config.yaml
n_experts: 16
experts_per_token: 2
d_expert: 144
d_shared_expert: 192
activation: "reglu"
routed_scale: 1.0
router_logit_norm: 1.0
lr_router: 0.00197
norm: "layernorm"
tie_embeddings: "early"
lr: 0.00274
seq_len: 1024
steps: 5617
Below are experts of layer 7 (counted from 0) of a mixture-of-experts language model. Rows are named router (the router's row for the expert), down (a neuron's output weights, with its number) and show model dimensions 144-191. Each number is 128 + 32 x the weight over its row's rms, rounded and kept within 0 to 255. Numbers have three digits each.
Before each expert's rows: "comes before" lists some tokens at least twice as common just after its tokens as in all text. This comes from a sample of Wikipedia text that the model never trained on. Tokens count by the router's weight.

# expert 3
comes before: " |", ",", "\n", ".", " (", ";"
router:137143094079095164152080149153109119150097116153111094071176116168116092168140131132112128160106193152089152163145136152136141131100169150139119
down0:155130127102143090107198150092134203098102100174144103175112178113100220132086140130188101115154135110163056188126151131109084105128173133102123
down1:151119100097083153120095181171120106079094172101123099120101131161122123103146119129098130150137153159123149095149102091090139131180095092133158
down2:116130134126127089082090118102097119091116149173147090115097120169091096095118133164128165121098150153084189123106117103121111142174112087146091
down3:167155171082113096170140147209186105043143123106097125142102095104124139130132148138112177125103142136145136119155159150171074193139095101115161
down4:069105152111143111143154119170133100185111120132172119118157146147135160111139128194163115093229136159081104054166089125103084112093086162095094
down5:150129076140144106146093168103127104140133103088155115073126114113164154145120073114148096085159144084146140157145146156112116072093119154087193
down6:159181106075136146119167123111142099101087136091092130140118149171165157153113138185153088167103111157096117121098208155103153178167168152112132
down7:168124040130160133115131161108158145113127143135152160106205166124117054127143183143129124172132099130082108062086208158126122129142127123122111
down8:141132109097171089126112141134097153103103104104147149152080106186160145108096097102104113088164116108058108109117191125126144078088144088140150
down9:156145156132160142083103147181065148150129183139054158152103142166165164208193124155127119136157116078165151113114164160167133178155115154145073
down10:097104140112157190164110153189123097140058105141060153121130166104122160168092130112095167130148147111125141149089063106106172060106132149091129
down11:127119096087124141123140111144073116173133105138106144082167157153147142117109136104107173134136125136137136134104142108114120122111175133122151
down12:196194086155140088136117136154111085158124099123215080133119101090112099115079138048118112179163208180128105091138132164144135140151090118164117
down13:079124109138136165121142138163142149081097128133103111119105156140105167099113181197135112119136079106124134123132076123132159168133087083141117
down14:117082142110133157104202080155090203115109111113119050158142108147143079141144142127151127125129160150107123121137092056110157068126146147133154
down15:124110153158120082121062155156083169120113173091151149090152154122152148097142091145150082086122104128138139089177169130139136134104107187158160
down16:133115095098113109136162098086136132169087134121131118099166141114141062128174134107135190205087146111131177067172065078161172102118121093114143
down17:163103128096092102138197160177085157122120161102051098103123073126163135139086146077135088199111133176104088130126095158116099083069137163131116
down18:149152107153122128125155163124044166103157154138140130085133187151143172128106162163100183084035138087190132142140130078105103151167200109098111
down19:103096140101102093115173095102142137110133131074172101130134130139160135156138130139137120159135073094131113125138193176176159078077165089104177
down20:115140160103106172185120097138115124089147078121180127119140084137116127167084125133052172076104100089118160091106107176128079162103164130087158
down21:202113142096073135094067160138139136123127154110119179128135059138131101151142135059107110162159098120110095156142080125139140138130148135080152
down22:087122219102108083066143137131156157102172126081145106109111070169135178103093094154201179099099151142131119086128129129076072113122104138106112
down23:112187159137138059136127139091142138100169129135108184108157095152129111132145158109112099125109095194132099251163153087198114090158079087166106
down24:164168148147132076199186144168180139082108127087133150105195145130130164159122086117039098135138158106095121077142158101082148145132093136117117
down25:148129116167131140080110160095129085137205158185145135080194092157058174203113124118130130128091110104142101176160172151105157117164109174126142
down26:135177120173109144104176135145167104084085121116114144141118117156108142108143092097148139156115061193090095121113129171134056189175174105114087
down27:174143163080148159134067144191114180115163145145170145148184101102127121212113147140126094090140192164112080063156144152102154111196104121088113
down28:102130146158139138117137133102102141078121107183132169103115062133146159145089102155120146188145088127192095151135139077103107090231120146149131
down29:120151096095163097125112170165195158083146153190166184175152107133157138094156166096136156120138136149132139097133111071157162091164113159094060
down30:167115165155103102166169106153112160184101081140133119085116144123112049137128106126109161117131097119078147124067212138154116118093116139123067
down31:165086145095120094176198120115106095156132118068127109168096166103172107164100133121143151141127191107156146121168133130151131119133168108129159
down32:125134147127116139108132116112103138119151121161090114140165141154119179151110161123100155130139124124121143077150127093126135095074142088167093
down33:104142108116128169108147138078134088141153135167100170135159123135157102149138133097122141131171143031139102101141074084125090100101128140141111
down34:201125111116130149104160092146114183188111085153123121123124149089087127147168077104179178168179187133117125080105173128099112179106089106118164
down35:071101162112148111161071154148126132160108146128133170124141114143115130110158122098117140071181117099147129131082106160172162062121115154093106
down36:122069167145154201191080058136143148142119065124150085127188102168142085126094129106101132093120170152166122144159145168158130183138141089080132
down37:124145204150102124065160124083097059187108128059137079124102100143088095050131116171187078067188106145146122145133122124108133142129104138135160
down38:186119095171131112115067117048121103160129113107195123188119150096091123145132089101110052114174113123133171123105113153133146168156136184124174
down39:120112144127112105132128125163083074188068139160127112118123129063176099153084156175132107149130120146144162145128104149135099135117103088128148
down40:120085140085157064141111105151157142108124120120124125158157172124139090144121106122121090171131137110147119135156128118141140078113136189108173
down41:180104144099140151112100103089115168121137107125136157086113165137107139132197153151148090106158061112129121149131074196147116120137149130099185

# expert 1
comes before: "\n", "|", "-", "==", "The", "==="
router:133146123116157182074149099173167144135140109137100202158137176100137152171097099127171117107109115123148126116115147093093145220188140110092107
down0:064124165111084119101138178165126136124134191129135149114091182120123134107209117132110125107107114141159153133113109057128160099192129145084120
down1:106210155162157133098100177119179091173147154121152126139107211136140094153131164100130129137154133171135143099165132167096136148098173116098111
down2:100134056123079150143125090136125180097151196110150138130119086111094125088080156155104141094071085119066121123125096126068133115155170137129129
down3:182124121140075190103122164150111102124081119112117187122113133134132102079130129104097163145115097097079166169098131162129192073135096104181041
down4:157174118135187067111152140142111099140073105144157174138065129146065127130129183122151119131181120168128127133128114133137123120150137185171117
down5:159092072111123144127154159109087094145100133119065161165184121058169070158131133156094149148107161066184100126120206140122105166181098115100148
down6:156125110162120173125121109170131146129118167081118209149143167130135141022090114106128098145143202133135157125149126095118134143109168182145134
down7:111101140108150115194096162142150118141134086115099088226185136075181155155103111075164134147079081148093085081152143153159190067170134128128167
down8:137152145120068127125175101137070126087143146128166187109127056100166107137166160140132080073134197148081076062173103138152114067151131109096120
down9:148118168162120108154120122177122128160160096161140103106127186119079125162099099147084139141116138126158127158083139155216162132104145159054165
down10:135103159093089092065150093150114084136106147133135119171138164102145105123147119117139116178168115122183109156113119113141138151110137177138088
down11:128126121117099103190169137104097104102108115109097130079085112129123095166152161174099130141144082140156107092079125115101119061145107170142084
down12:114099123138102171110141161164109159155136131124089173095093103106163047134176083157156129150177124128091095150091178080123162110081111127131132
down13:179114117089131162071166122129104093086116076144095115152135222066131094173111060118133203105131138141137140114154081166100130131175121123161060
down14:126169160173144131066125107134188108119115177117178110179133091112118105084188104114093187147106191185110094085152117111058104110221151101100130
down15:098054138114143092032076119175148112119190169160139159145130087132121145131080170194180100103127201120143161160161118118127160166131129113127157
down16:076104140134131171150098141120131160110177134107119127129080180111116158134090144132123103083185126128126143054106211101120108122156169128145134
down17:130155096104087149095109116151146141118092083111116195089125135135132108152139128091171093145140097162075118162147121121138156139146105132205115
down18:157106113165130076146140026124107154019122149137146119206137148113104163180090111173121145141156095143088183113102152176176143111152146126172126
down19:125122113178073167160110137172146080131118099101136157131158128175191119142083051098147114151088150114152195104141157113141101139098155130117157
down20:133127159162132169132146143179141109080159141136060204133109134097114137150120131072144061150234080118071076143147095140111123146107071091099093
down21:102092120096161126110153160147157143079128132131125145156131166200144128108137107135148117131116099134131116176189093155103127146166155099143128
down22:112116118138119056145152121133125120150098135121167098109117120117129155128202159105141157132198058108112091162107071099130168136149100076099119
down23:118095150100079084156128120120159185050076172108122109142122132119109203153117141142170156099139128176109074177106097130080115134106100119128110
down24:084164155127076151088115187124202142170094186168129150105113124135111060133107133131089122150205179072101142101151100123100125105144104126105174
down25:110114174161165143151139106116105132169181097158139189170121077156154172169119187123079148042107138076122129088132137152153100147068098189064160
down26:166131096124101092156121161122081203076106110116103132107100142097077129133142174093151116071174152172141139138164110070064116186203150119141197
down27:133075141143168142120144153139175140139122136162132149107147138095162149130098079172134115115104095134117130149126145134115104075104118076142155
down28:189111184174151036131146109141139126109094127165121124107158143155150080050089069148145119163144117085148132161114108102172134145148105157132128
down29:114175134159109130208118169143118126131104091165124091183100086102090153123108153099129125106110096133085159078143181159204124096073102111127136
down30:112136090079160110096162159145121114120123059141135142172075084094128164080093082154162153171113081103169098158079112140150117093160104122162104
down31:171151176145124186093126123132122130152179140140106165175119169079083154102108092147065085200099111086133089086135099103095170121141176154154129
down32:114118153169124138146065147105100135148099055115123122121119158131151168139124155138154061081118080089095122153111154127166138196093128150139104
down33:120121097175133188151128172164078146089131102127183179033165146117133112081101170143087113097081105150167167086110125124137115063180104091131105
down34:152145185131177069155097153113144137128112130102141100148138132138113113154141161048088092127118104137172170134117108117169121133187076123102146
down35:101142173089109136219120138208094148139144119106119175124152150157111161128164174102151144149097113136129150115119065144131135136146135120132070
down36:104174195121108122110138145157081121099122199083115141178135100126155161146156125153165106098144130117104127171154133110133111099168152158146118
down37:140124146123144096167128145091138116094155144076135108086150115129151130119119139099163132140113133156132105088107068126208137102124140194189141
down38:106174120137074125084085109046154118083144142157145148137118092089141133082189131131124158111089106104141142112131186100118082138080188167112061
down39:132123149118123151135066164108152156172112164095107088142143126130177111104125158093173155083138106105077155132158130118135110134109117144120167
down40:105188138105142086125139139164139135126175085115181140129080126075154090111166135235128108113085131153146086127127169126130078142098084166109147
down41:068165153108157091078166106139140153164098114167158125155104104115112133157132122076092144133188171158104162130126136073105130067119178144123145

# expert 14
comes before: " of", " was", ",", ".", " is", " in"
router:141087081114120158114149140128118098153130184146116084153145133127134106082142083082102152092143104130101146097152084117118164088070166124159155
down0:120104165146074137159132143059087068139137133134164134126071150100072174107135164073183170106102140103157130099172104126108133100159152162142135
down1:165131073170134123080148126084113135128103115114110104130135154153130186149099100114121148134157166127136110066101141129143087161134128116162086
down2:143129160140134115139146112122069137083120153135132152064066126167152140125172084099132198127150129084107099179177104124098120159112170141082177
down3:164195116152169144118136104120160133164098122103121183102126106132144116132161118132152163185107125181179156125165102080157150150036126135161167
down4:083148135093151092117192191134104107120162191152070182161142080187157133120153195183138095163106064119111153151166110153087163089075082149122128
down5:172112095164150135124104081102136157142084092132135155117124132169110103074154094143146115138106077148140135099072159096211066184186110131150127
down6:083071125107131131172113143156107145070098114123113129190162135054086049115166095112123150149116085100153099095082148154116134133153124145093106
down7:127141137104121128154112177063131199167159152121103141097103119147087099165086129089123081130171088178038113112139113068167097119087147101150143
down8:161132153144122075112092096173156098107126105158078102126111107164192149120060144123155106070124166202131144126124138107148123082109169124117113
down9:155116131105112164098108138081119081100089140128137117108126107109115096142135187134201095083145183136080144090135167109125166139105148130146107
down10:072101124118157143123098082093112065080126133137127147114130184155114105122153110088102130136091108124131128114099125107166138126206161155119102
down11:182111149128186130130094088159159136076097103195153139126153161169185101144174178147154115113097088100109134156140109136137135087153102139158163
down12:145121162055151138151185101191122107103126134146084086106161133096123097147176162094128100173067058106077086170160151175154072171198142148168165
down13:185103124169160121237077160143114142128126116129165132151110141129179156148176174134095097136111123124074146148137133147158111075114115171141175
down14:178109156196131102145152180104123134164153129076168070132137105100145100201169157138159149100212130105109149114188142083134142093150092132137162
down15:153123160067164170196122132134097094136076158078137119103097143108128188154132162092133138164068108088091186209162094102108107124126116097121057
down16:157119110130113121112136106104134137110095143099140084207135141145125159138088138157107180137180081141101159177121132107128162127151126052140091
down17:145180128069110154190141102197107207099172160071143084190186080140114078148157199170152091086131071117104147156135148192102083080117115108140109
down18:168085105193132155083115163129144146126103125138115135148102143123131147121111109159087160111140097102118150125131104151151134121119021151087151
down19:119182145134126099101073108129074123165119066120107157120116120178185114114098088142105129131081153151133155166107167082130165151182094112125067
down20:098158148153148086140024155123129114189113123109139130130114086164158144107099154139112065093091137147136145119130177096094123117103127113117115
down21:126138102124133124112151098101188089179153125099097104163099118083121080160145113105123141111113095090156174138202109081179137102134128153117107
down22:106113139176104111082193147142135106110059137137143181136120188041129089099147119119138111145104170039098161094147143053173127143106118107120137
down23:084194106170176144130123124126137187207135071076120085182132097081146153154181148147145115139136162137082114121127142105171164106140191127167112
down24:131085070198081066116108111101159131098075146204140177037130140126125165068160118128132160145154148147204152123118149156146122120113075097183098
down25:136108143112158157152137138064127050133060079113115150153130076102153117161140166100138083104102133087112098107081139148130104159080175124115102
down26:125161156122147178164116152164031108086095113120131111185120096147150121097117134118129079152134124153151153121134115109102146052130140158149127
down27:090150175181138115089163103060154093145151161203132139151131151097170108154086100137169089148171092136105186120112123092108133150156131137133201
down28:092122131072114106133121138137080131105116153136116162130170102122143107150137121104147085105047148152131171163180167145179118178127085177151141
down29:118145111130146177107139108139119123144132081150184133078121169122083188121128076109125112194162099137135063085102141123110157146123098134113177
down30:098135130137090116171155159146128088159151140187065073142045093162112153166097074129162081185159140121142127135135137137103139089157126137180191
down31:109125115184060152129108081129211122115162132088111217099116123110124159165069122168160096153148134086115132110152141100177162153145075124121170
down32:094213135118065140105130086140132135135080071197142156114133130071123085105167132129125148107041109109130117133084136100117131150168119140169132
down33:125121078096136135143094099152079112121163171094156187198126131150151148088124146185190134115100054119069073056157159105102145115104093077145144
down34:115080110143084099146174106141114097109035065087094118143164128116084103146112101088117116146184092118193153134136093088126184103144119056137140
down35:109123073114073142124151124076135169096132218148112045169141146115140106086112156148113114116168156146119145152138126124139122135129120126131062
down36:125113100133110158121137121136093154155099101127061135050099137151147156089108142148137134112102109149150087186141138162133138101091115108179132
down37:099157141146163097101099145197139130141126118111152062181142108140133189146172134081110132185169090174189088140166103131127120078103145091132157
down38:140152157067093077106157122093063132117188136106117121131147122136178134112096157168125106156118156107194071157125139154113108125109139104080155
down39:172122135146108165113134121129146088175107210138118109086104207101188138106161114124160133130129093161134096121144164120152136099144086092102198
down40:111163108163068092153128126120207106123132131107089147143091163149118065130146094123187137167096128164107080119090110060069140221135101153173171
down41:132103115129108120161184102145087103105105179156162089153106137098175201149116190116129191109110123189118136132141088139122139095012153106115076

# expert 2
comes before: "\n", " ", " The", " 0", " 1", " 2"
router:210168162124104160159060145102133159135144121156163142168147139138097131150100129058111086164158093170104138103124181149148144142124155107097160
down0:173067069088129121102129173154125142119085095129135143153108110086159059096179120153145162129095097151138187083140110115118099081160120102144143
down1:156160133119138080127151107135094101100117132046145131094125164117125139103156129124101178114156128146162118140106160134117091114091148135106132
down2:058129172075190100147115108136107130094133130076164112092117162118121238069102121139093152136095114165112132063133122156094133135158119153163151
down3:162085207128072161161183156172108116163152118094101104115148113190113189126117127130162128169091120094137092091116043128102103110115130125166186
down4:140126149161154145054113115071080091103130135103137161120116106178176096077138117098143204121078078140132143135124042121083083145180118137113118
down5:155168143152093135204161081107083124158093155178107119130139143120126197136142143125139129103083095134096124159132179156098122179082144169164093
down6:120115100141125149121135114149139112135137096111122078125144127140159112162102109145147095191215134152135142195183123117126111113112085078155082
down7:164154112100103181089158170101148170156115039090147111152154105145120136124103106119080108141132104123082161105142117156139162115136216143160119
down8:094138151088107127141077143169086104113158183137189106145111124173073072130143091119103140140128170111163108127149151112126091095145140090180157
down9:092111156146152131136103116212129110151138152119123127145094147145116129058115094140120109102144145116111124163109171143097145110124123156102110
down10:148122104106111132152155125167079140118102062122129136098138152092099130121126095174057154151128184077150118108121145149124148132079145116130151
down11:128154072074080150148100171151140076142141088114115126108145110098136121161177075108090140132119087146138107151107217165132140132117105098141089
down12:089074129129115047072179140083121100113121086123084103159150110119107137161130114116133182123152123103112150115138134150154182118166123151083168
down13:099161161183128103102088155175087157165061157109144088178058182183148106123146182113155092205080119165110209115157142173106127110113124119117098
down14:104085086109127078140137149186143123137145111167104109140120155092119085120179125053088130192135112082147179117076150103066081113143117128102099
down15:099122146121162180103136157144193185108139160093141069108089196119151146159084105142080109099094121052116126208140135161129130129162161188074129
down16:152160177148079141108093094134161134133094119130149111061141166070132167150142170101113110153088121082137122097128146112125115180130112112121076
down17:114091143128178115115104131164125121098106129108125089090109120104108124139116067148125174118097162147112155165164109182164125052104130103185115
down18:133126083153108072176116103092107157138143091155128160139100113105139104083140119089094094123122131148165127115184128199129131109151070122125083
down19:089081131174122115115121191082152142113068127149125097145159098104094109062159117135118152160145122122109137121108104149125156084068179164139150
down20:192094073099114152112102145143078169171095123127119101101138094111138189152183147118106159096163121108136099202108076121131174113146102137192180
down21:169163108121122138171080097142111192079172104157156157168106165126152137150084066159149152106057033129117100139089128113082102161100077143091138
down22:121187103135142153139157149079175169150152182132172085157164132103124031135129116154145086107047148135144187132118060079131111105132092148120112
down23:158105134139098127121136178179130188137147103185092132135171105099127114111179146092122124101169124176100134147147041100178095093169133083116123
down24:193115157123093107098154106117182140110154062122068131116113174136126118126146129160143119166169173112097119158153125146109126084106097158112104
down25:151124175054128130190184075153122154134149110120153094057141171095100118149157092118133114124097058152108072165170194111090102115142169133203151
down26:180130145129085141141148107180051166127121120091116122148160113144134155182145149127123162161111129119119121178070138095137097119121122136081165
down27:128119072095142157103103127130158155105118108173099138102143126167108141111077185125064126182149124098040129100149129162147152145094076088148086
down28:117145174105125128095204151092119139166044135113114121124125086114142150190213133066130109177100107136115152068114107086088192167153112123106157
down29:158105092165213150102155063103145093098102099112140172152133083074108160119139130125123106191172110137145141092168124170148103125169109104178088
down30:159145124157113117190146167103076102129129140092109116113128113125135084125149115096147111139138184131079095121072148164107136133153119109133156
down31:131140159150158143120120120129095140076168091132153125174191099208102136073146055085169082163142137169163068108132152133112142149070033111149114
down32:078143117172070101156136121146138087166149106178143096091137149094104122137125136117100116059156055156163105141139109147089122111129174129136121
down33:127112127102126108141096116107191121126150152044075147093084184182080171126085133112154159096060170151110094127117129099115146132115135151119198
down34:157080133175098108185141150144156143135145144167127114087134160136162074115138176095100076141052180094083151179122143126147080115123138091083071
down35:141120091172140123069154118174134152133084104163126119105164108149078107093113124175140155101141152133138114142137138132201090107125107113118068
down36:081093105140166149191113128154187128118084133141116167113065094152148105093125085170129081175154118102115131169077085151134136130117137186076097
down37:077114139104146122150109135179137206084103168063094108104113155149163096157149100163138190115127145178180154103120122110118089083151125145166132
down38:108146152106066114180149107149144108035140145108131149096092146168122164095157130129141139128109041129147127132077127161045128168200138100117154
down39:146138137163139170110145161074149105125181118123132116190107125123180158154123142137071107137105113146129140107134139160113109146130188150132133
down40:060121148133144141165165085149093134092126126125148130133143065140118053066132059143130159093145110085127197165146069092079141130186097085102136
down41:155105117161069130175109123106150112085149097087127122163106190083074143136133142124155102112156136061132155087157116167176069108106185094154130

# expert 7
comes before: " |", ":", "ing", "ed", " /", "ation"
router:121150129163127091132104165138136143152128135154138155123076105173145085100156176095074126116122199114144124165121064115099124121126106143124115
down0:126170152188103129151074161086099120074124090118190125091170158093173106104110174103099118094124184132090139111122124133156148145117086156155148
down1:148180171197129180137115130062091175099142058157100088149121092119115147127063153158198128115136136105108146135108139116054140134104135127114140
down2:077121146143109070139101116092124134203189140118096068163158149134128158127143135164102138090146102095114118139130167116124143078183060138101096
down3:098209180096137116091136111107161124171136122163167214070087199126166201194140138149101139154085089108144138108092117106144157097111151171120072
down4:079138146141121177086095116145138102095044084117190143117155172084154167168145084095148148189108124136137087199152129148074130108142105104114157
down5:157148169122164125166122117058135134068146151085111174167086164124088099123082158113114112103139108136110129184145144203159055061140106107135127
down6:106118106160055144159162134130060156086167101094131131157107206168144125103090115133137146144143132132151138150135167120140099170171104121101146
down7:131136139156130154074122118146112091123124113183218149170161141176146088138138122181141105177128098123140155113097164107102126082103125176131120
down8:166115145103096116085174119123152120128161124098073109134118134129141046145095097087160162062145130092089153129174166113082170131073134151147124
down9:097141075131181105153113167157124103153138084106132045154129135169143077129116069161114082118151170091139107082108126077184107109144151131095134
down10:128138203106180167083110172117127100105101087125174147109144127070122095131105122139098183173178083090139147080124071159179115070092121148121138
down11:196181125128152156120103154107118116146169139140081106145138088098070107150100104146146094109121139148060108141149205073112109111105122125157160
down12:177136117096146130093111136132187128204130147167103084127102124171158128119128129137069072143156120146109119123184117120096171140132051132164143
down13:103113178136107160121072148146106153145110205146083174190130135156142167137183126175100113144160187092082161195111117211148161138174151139083132
down14:122105148136132077145163181070068164152100131143112174106113153111137137102142183153131112106109110106118109173143101064126112108113136154162135
down15:174082136133135131160152088177107103131183127090129166108080160168131128132200161115108121112162167143126155156132118110101123162122149166142122
down16:093205120175111104110133187101124121129082186117151166061148152120138148125117112097100150167072092111087146152118122107101102081120101158150203
down17:116129169119115159143125098127129146144178135144125139140112123159128091138147135124102162164138105186128129145083160107036096077090117127061066
down18:101146149111119146115144150092121154080159094137170187114140122194103066087077194102161156104051126133110075155066124094112142084177119130087141
down19:112123099154166062162147107190160192080139143076116112138141119111140148145163063111138086139138145169138080132119093118099153118136150120124103
down20:131157084141135146099116120106120078172166135103166096177110151124084047070105078150133166133126088127144097110136100136097058085136143114106141
down21:105160073202176121069071166159088089140134140152144099136066145085099153144142119172076122079125126105114117136208134169114141144096139130129116
down22:178041143135132186150072096158160160114110090165058146094089073137173155139174168114137133107188128100118159124103133078153140103139118140163150
down23:130079107113084134123103157131107103152151156099140128072159170073155148112139101110106160095149164127141140175122110165107129105196112139096149
down24:141159174176094102038119126057126122074131083132144232129093176118171107179113123103092155107113162205144092116097105121136096169098056120137143
down25:116119140102166150096103156122110159088124144099144147120083121136106098115159177161117120143128137140152105165162128183171065104116127127134119
down26:127110078125114134148155129175060149123141136144101100130149059115084140107142118145145175132157088151165122087158155112113113091093136118118183
down27:138191203145111114117145163094084144086141136079129140135141078156152129151097173069190158157131124154096101131141136106076126153102157109101141
down28:164114122121135176189141127172171190122033129179101101164082096122218088141127135117145107163102101160151144051124062147149065103129143145104175
down29:086145150106117101066115133131140053139103157134172156178081134150107154073146143153100088130130126081129109096110131186173133184127107135140146
down30:138084167125073139100098097155164121136089161130157111143135149132136123071096086173149133121144141094118120090138182128202122108149144129159164
down31:145117074160148163116115101111098138129174138105145122106146147138168085091127094128121118165144088206182115178132151115114135179170080066040109
down32:199136067144182101154113151162138150096100181116151089098103138161168096097141119127146117114163157157198102138091087122135113127161093135131088
down33:152115061126122138094138141098165157088148105152096121132148049143118129092142096162132098126139068153129112175116154186142096078093115142129151
down34:164145110104112075195137143128130144180121131142130108151115106113147131122140117102188166082098074135131138113157134163149164141110119196174114
down35:147169118091123126123137120172136061157158124119136116115116123155120106119180137151187167154138123188147049147096140134157130135110083123066200
down36:137173112102161139105133135102123163103097123115174134202105174130143189109095145093115099175179117187121184123165074107123101087143123067095138
down37:159128172163153175073135100042147121147125112148078068127136159190167120094140131126106144118107085158113155100117105129124130134145068147144086
down38:134152145173061117078125149096132146116104119173112164189130115153099126121119118156077140138124133101165148097135074127140103150114078096050165
down39:132169120046146113209055083136172127163143154112167095118128115126133179161126171176144124074155172099119155148077119106139140099086116077115109
down40:122150123122098095115133085154127137161131210144069162170102143101146065153175133103099115094129155134160102073091088146133087111166063109103125
down41:183100102110102071131107125146147140111152089067097162110119154101128124089142117178134126132129153111089093109153107115119171076181134113107144

# expert 13
comes before: " the", " a", " he", " his", " it", " that"
router:115119125098132168089109122116131149152100175073141163163067123108177152159124115188160079136143096133103135086127095133086065109116073108146069
down0:137115157098119103160134107123128095142125056138065102133155131124113124187103142072124092083087156129121103076108063103137159106123103127156150
down1:153139174175139139081173089087129142149055092123161107122155106094140071142132112075147121117126120116098108135105100115115154147101113165119162
down2:102070143176035137176118141109091133125107125061084126170107107122126149123141103125099161125117067107182121118154139137127125095118125083076170
down3:132180177134146159164165187113152141115149144174127128138075145142143170154187108096164093059107098142140093119132107153118140150108106118124135
down4:052133165102160120095078116089101122152075087146148109123125139113165117130157120149108147116065181127098092122098077130115126073088180165117139
down5:142117178091144142136161110102153113088123053177138113108163113099110099163153154127132164151107096164107164135132091178131140163183152217112105
down6:107141106116105111155178151114097124146130142141115192144117155068177175076088164172147062127126090140185122073120140141083097122139113126094109
down7:194164167126132090155176139140127119140158143116135189100127118151226115136134172140118115095128121112078127126150117137109098075072131089150098
down8:122137193096104155126174117129143115072095085114202170078135101220124122111135136135128154123103124139153102137113108158115115162107115119124144
down9:106141117142112141134120218146068100124094071141113156185125132143157117077107130146104150116094153188123080122156196107106118181119137151118118
down10:162140186154074186092123097174170139194105113153139078102167146102119137190117144103080091133162133105124121147093078100146143121123198152071239
down11:085135100080155122059156122122128078161065111160123163159129118160164159166120175096117095137160094177121186123171036117138097114170099163117158
down12:131082122146121111112119084149136123120126189178152138074086111121129143133122137125154154075138139142093147112140107120129151135141157181150124
down13:079128158175159158169194129117167112106110035156133174150098147169179122058126066174129167130143085154082165092132098118106116145110136167142065
down14:175156134165109107096113131105137068179165144182095123115112103149169078109118078186122057128155159132140127105145154101126171165149128192136150
down15:087069144102135185111158140146121091126085084057169111099151196136136120131165112168177132124154063172177081185115104150216119151120195079065070
down16:180099081114067118121163176119102093092124199125151120154096126129100179105126135147149180155117109140112113119150174100166104183128123114081104
down17:135152126106170117093157132106123070112095042118102179125097133131165109124126158129118166071094125163132111101105123117134114053129109128160132
down18:171106079152076130169143109104172119079136068080079090153103145123122135139145113171082115157124125142179131161102101128102133151105195128154097
down19:145096103100099081116109110163078086143156161147117047093119082157116100121120112124113172173094067080127041162123072154169120061146169136088141
down20:102185180065147174142148157130101135114118206208089069171164165145085091091123116106086138115107125168034120179145057155118143143126092138123140
down21:131081112160137092116103133150118104137105105182117072104085111144135104098108128132170120152086116120128122169187145183115128152100141092120114
down22:146125105109126091152131125156215145152125084137135177079115150089065173124227129159081078134101094121091103165113124185196104137105134111123059
down23:163119112084112111109089107167087117174126176148188052102117126113141141143146153183141139082148153182062173064121160100156097146126120097068158
down24:178067130137135126101130144147091108093193100102175074083132123092130142121157130081123151050091212110139097112132123091203125114148089180115118
down25:144092086102100099099101072135158126094144133124133079083134157159120150122144129178118151165125081156128061157138160111168131110081112134145144
down26:090032110169164134134221101126114156120094163121142107083117113172148124133128168063070135090123112120170120168065123147074084080154153128115160
down27:126126076126130148148159094095169179148199131153036097137095153133088112150164079081124108164153120087174151214129062184114123083097113152134135
down28:171119110057120145138119096171130113084154186125202100111128109114127111088144123129131102155125152080112132144119112129147103161105106069115137
down29:139153086146104151157127139155139106101097097199146160186139116165134146140107122158165076177121136097148119080123084157128101167119131122170087
down30:139136100126124109128105127112144085119078047087084205118116094061113135103080141129112104081157080154126112119085174125135062091094099116129151
down31:100058162089086160119150109105187220117108134174079118096088140125128082133124117100127187147140134158086092136134089030125112188110199109134133
down32:118086120079121169185159163160078092170131118150157126094159093106165078122105137126181099081156150107133149116152112114129159125126154157102029
down33:166129159127089119133128214109104185168141157126133162071103130101089150103150166127144151201122117161158048132149111108098076156092128141143091
down34:162144139175152126112146092124123112116090155165102143157117098142103172127180124105140179105138133086129117176118083122169122089140167129129148
down35:075082153086127117066130120164070152160147123199063147147135081062103129114188129182101109121089169140179110136158113174102172126156121141157158
down36:053093159173135188086110093107111136104121160132125088107139183100164078162199139122118113090145162150171109122136090093082084141130082143064166
down37:084168115075100154163161145168186065110127136168140136139125131151138137105096176083162102143057176102104101101095143164084110122120126098158098
down38:164087110186134165151106096180113158083157123150153147124079158148094165165147132162077097098201126154167097117044112138102147089116097130160129
down39:119163095140121083027137191158108112136094180098144169144122102124123154180138098105116109098158159115141135151100118132141122118131134083104117
down40:149100113151022145132066132159121128169108157128130102169101148128167120122136134137128118166189140140175147177119171155146133150108140190096135
down41:187177081131103162133127103127130108111101155111123161137097099107076067089073158107164146114164142154087132152168136147109102134175196156150138